Weights of a small mixture-of-experts language model, trained from scratch on English Wikipedia.
Size: 13 layers, vocabulary 6076, 39.6M parameters.
Experts: 32 experts in each of 12 layers, a softmax router.
Training: a variant of Adam for the experts, 304M tokens, 6140 steps.
Below are experts of layer 7 (counted from 0) of a mixture-of-experts language model. Rows are named router (the router's row for the expert), down (a neuron's output weights, with its number) and show model dimensions 32-63. Each number is 128 + 24 x the weight over its row's rms, rounded and kept within 0 to 255. Numbers have three digits each.
After each expert's rows: "comes before" lists some tokens at least twice as common just after its tokens as in all text. This comes from a sample of Wikipedia text that the model never trained on. Tokens count by the router's weight.

# expert 28
router:159138128120155160150093108079164132095070111130152124138124115179087143130111110130140111150109
down0:167113166108140132193128126147145127131090109065100125119136071137124127104155157154156186122116
down1:077123132119181129114127130128145112159136088128103117133096157113115147137105146103121107088151
down2:088128110150121115126114139128116126116061155110130110114119162126151095130154158130166130127134
down3:104149140140175131145151122104153122138135130143136120127113167121090116154128154113107174107106
down4:097109120091144170132079193117125116141177130149130116190068177115136119168112112141130177113134
down5:128153124126152131082099113139181093142148143166123107133140167109089136133117120102163107126117
down6:105112127108080116155152135113079100106094126133130102151088139109067117125063131175197168120131
down7:150100096138081142142114105113165149127109159138169115155141124095139132134196091138122130145122
comes before: " |", "–", ";", ":", ")", "/"

# expert 30
router:142135103164142112134127119089136139145123128127119163144135141103161114141177122108127083123158
down0:126159101161120116080151102126114124139129112113110131106127159141132127111152141096116123102119
down1:147133126127120107149141172116170173163106143121094154115096085122135131166139139147143189114102
down2:142123136103134141127138150143082096131160113161179124108101143122131093122107133106156112114125
down3:127141145154113108131126122115123168139152124143116101128094133112155139147136123115104131111146
down4:115103151093190112121163114144129113096123110124094136103097098149116104131165141135138124169111
down5:131139112126133101140130138153137125148138121125119115102159139120064121101128135172141094117119
down6:073110155103148139125122094168166108081115119193136134129128176143145139128157119124115118129145
down7:125153092167140129092165135131114169120155139110139127161133109143130154100129117108129155103118
comes before: " the", " be", " a", " as", " been", " have"

# expert 23
router:133105134122139115107142163117137163069098139142121114113120124132096102162128161141090098125125
down0:120117154165146088093152127118079128148069096096117135133122059175130157132126146123131123140117
down1:097146117095147109141155102117125135138076130142151143118100136103142134108157098134159134077168
down2:090135136142157117118145130124140141154117121111156123130140100133108130130123142119119152132117
down3:145125150140137091164162155131149095107138119124118145109139154133097103136096066096101114148153
down4:177141147117105118126109111126119098142144098112136185145150110132187157147193147181142108112105
down5:138122125060120122129117156127109150115136113140086128120134118120129126117189142103153131091067
down6:173116121132141151085127120150110155124082123126148115129168094156133088149170148127130107191135
down7:134113156102096125126138178164114088117113129138073150133163106156123116091168161127150128097139
comes before: "\n", "-", "|", "The", "==", " \""

# expert 18
router:143115115141139154117138107110089135146151122135102106083129118155133124156179132108072140155099
down0:167123160100138140122146162154103148110140148104152103134142160149149156109111094147099180138115
down1:094138137113118124069133147090158113117125143125196141136180114121143144130154135146148098120108
down2:149126140169080142132117094159124160108145126139091138077147093153119124109137109122181156132181
down3:102172100123151128125130088143093072130099134104177138114140097174134150128106209126131147133111
down4:130115094161143124077106150170132175148096168098155098143146147137160150111114122160128121100125
down5:094092110146144122115135145081119083137123126146102106122118118154135147123178113136163147087133
down6:141148100146133131175112152114125139141145121128127108145104153134089150145143134091137081103144
down7:121104155123109108093116153138108130129158139082098088130110144141149160154108105157073139156119
comes before: " to", " the", " a", "′", "ing", " in"

# expert 29
router:120160130152150114121129120156100119111140111117146087128113142180101131128133090127104092092118
down0:121112149133121192124129138154140117107104112122157113149161129117147160137133111070141165105098
down1:120118114173161120131138125136145152120142086158142128123116127130128127114163125106163123064121
down2:080124117091130095093123151125095126133069130125173090120113134134124145151100128158110109130132
down3:163118146126143164128136124116124128096141130160105144124149127137142112145137113171128116133168
down4:103101146090163121113129120155126138134122136091126118117097133166129133132110142122055149117157
down5:138167193078110159107136150144149125129105141146127123147133137123162113180121141170134128148131
down6:130151140135119157123126180154174115123134135121110132089157144151116148085157115155129126142131
down7:127156124159156122113156131106127132137155167136122093115074160155124103130129088146132141129144
comes before: "\n", ",", " of", ".", "|", " and"

# expert 14
router:126132094152150114173159126113090126115087174121147143172108111162108137100148148132138132160087
down0:119179118119094112148131159106129114123153069149146117131139130085154118132163183102117130122119
down1:140122147128110155110128138085138126169119115120123126133163107119122128157116108140123150112149
down2:111126155180080121162152157159142168112124153125093118094127112131156143149123121138119132153147
down3:126143136033163126080122106137157100144154094158118134146123144107100138123124168151147101139115
down4:136174140151135133140168106135184131119142105113134156114118128194140147095156137164135165120153
down5:166168121122119142123123135132128143129145136129130136148177102136093163107131179081151111140126
down6:101147143119127174114096132134182136127086189110143122121119088121101145168117153072125105126159
down7:194124130122104146121136096139130130144142116146173136128130095179173150097112138127133155098137
comes before: " |", ";", " 0", "–", " 1", "|"

# expert 10
router:100120127080153165111135123143112106136252160122144130170162129159196124138131164121158121103123
down0:123124121137129130118127115194160130107086167105113114120086134137103101195090118163097145174120
down1:098166109139145106103117110133130136121137135078135117174168150125116170073183132114155087121098
down2:141146070136118113117131130143149152108149102098107140126127127125119048116153109096152151109192
down3:175136178179104160147112127147129096139135132135136092107131102122075150160156166107140116137124
down4:114133152166121173135129136129138155128110172146076126122098127152127129144157180103138091137116
down5:096138109131125118156129126101107167113119121113099121148117125151151118138145143137143094132167
down6:143138122168166114125149109104149108133125074145161120137114148095094150119142073161121136113098
down7:164124137100109137060144104132143102107099130119136168132190113154111159122139136124166115138134
comes before: " was", ",", " is", " and", ".", " in"

# expert 13
router:102131109093120118133154110142113126102111116185120128128122121156092138148157171157107102152101
down0:137106136145104145146159135114099113151121182105105106108139149112116112136175099144135134137168
down1:128184127125156124123109139153071166095139116133138155159167085121108125126085128127104108122123
down2:119151135125117163116093112150109100156140094147209115139130104139124074157125103122129106124143
down3:111095150125147141148117152123095137106115145149114124126084102100145171103125126134148117108104
down4:124125128128128141112177159131134162109143120094140129139106155123111132155124124144166152118142
down5:132106155126104136146093112161141106168142141126160153108083072155107121109130139126140126101143
down6:158103158111105146081168137133074166121170133114105150138122080155112116149129131107110135154117
down7:098116115105145176139074102122144136129120087157153115120119119139102105151089127158121137059135
comes before: "\n", " The", " It", " In", "5", "2"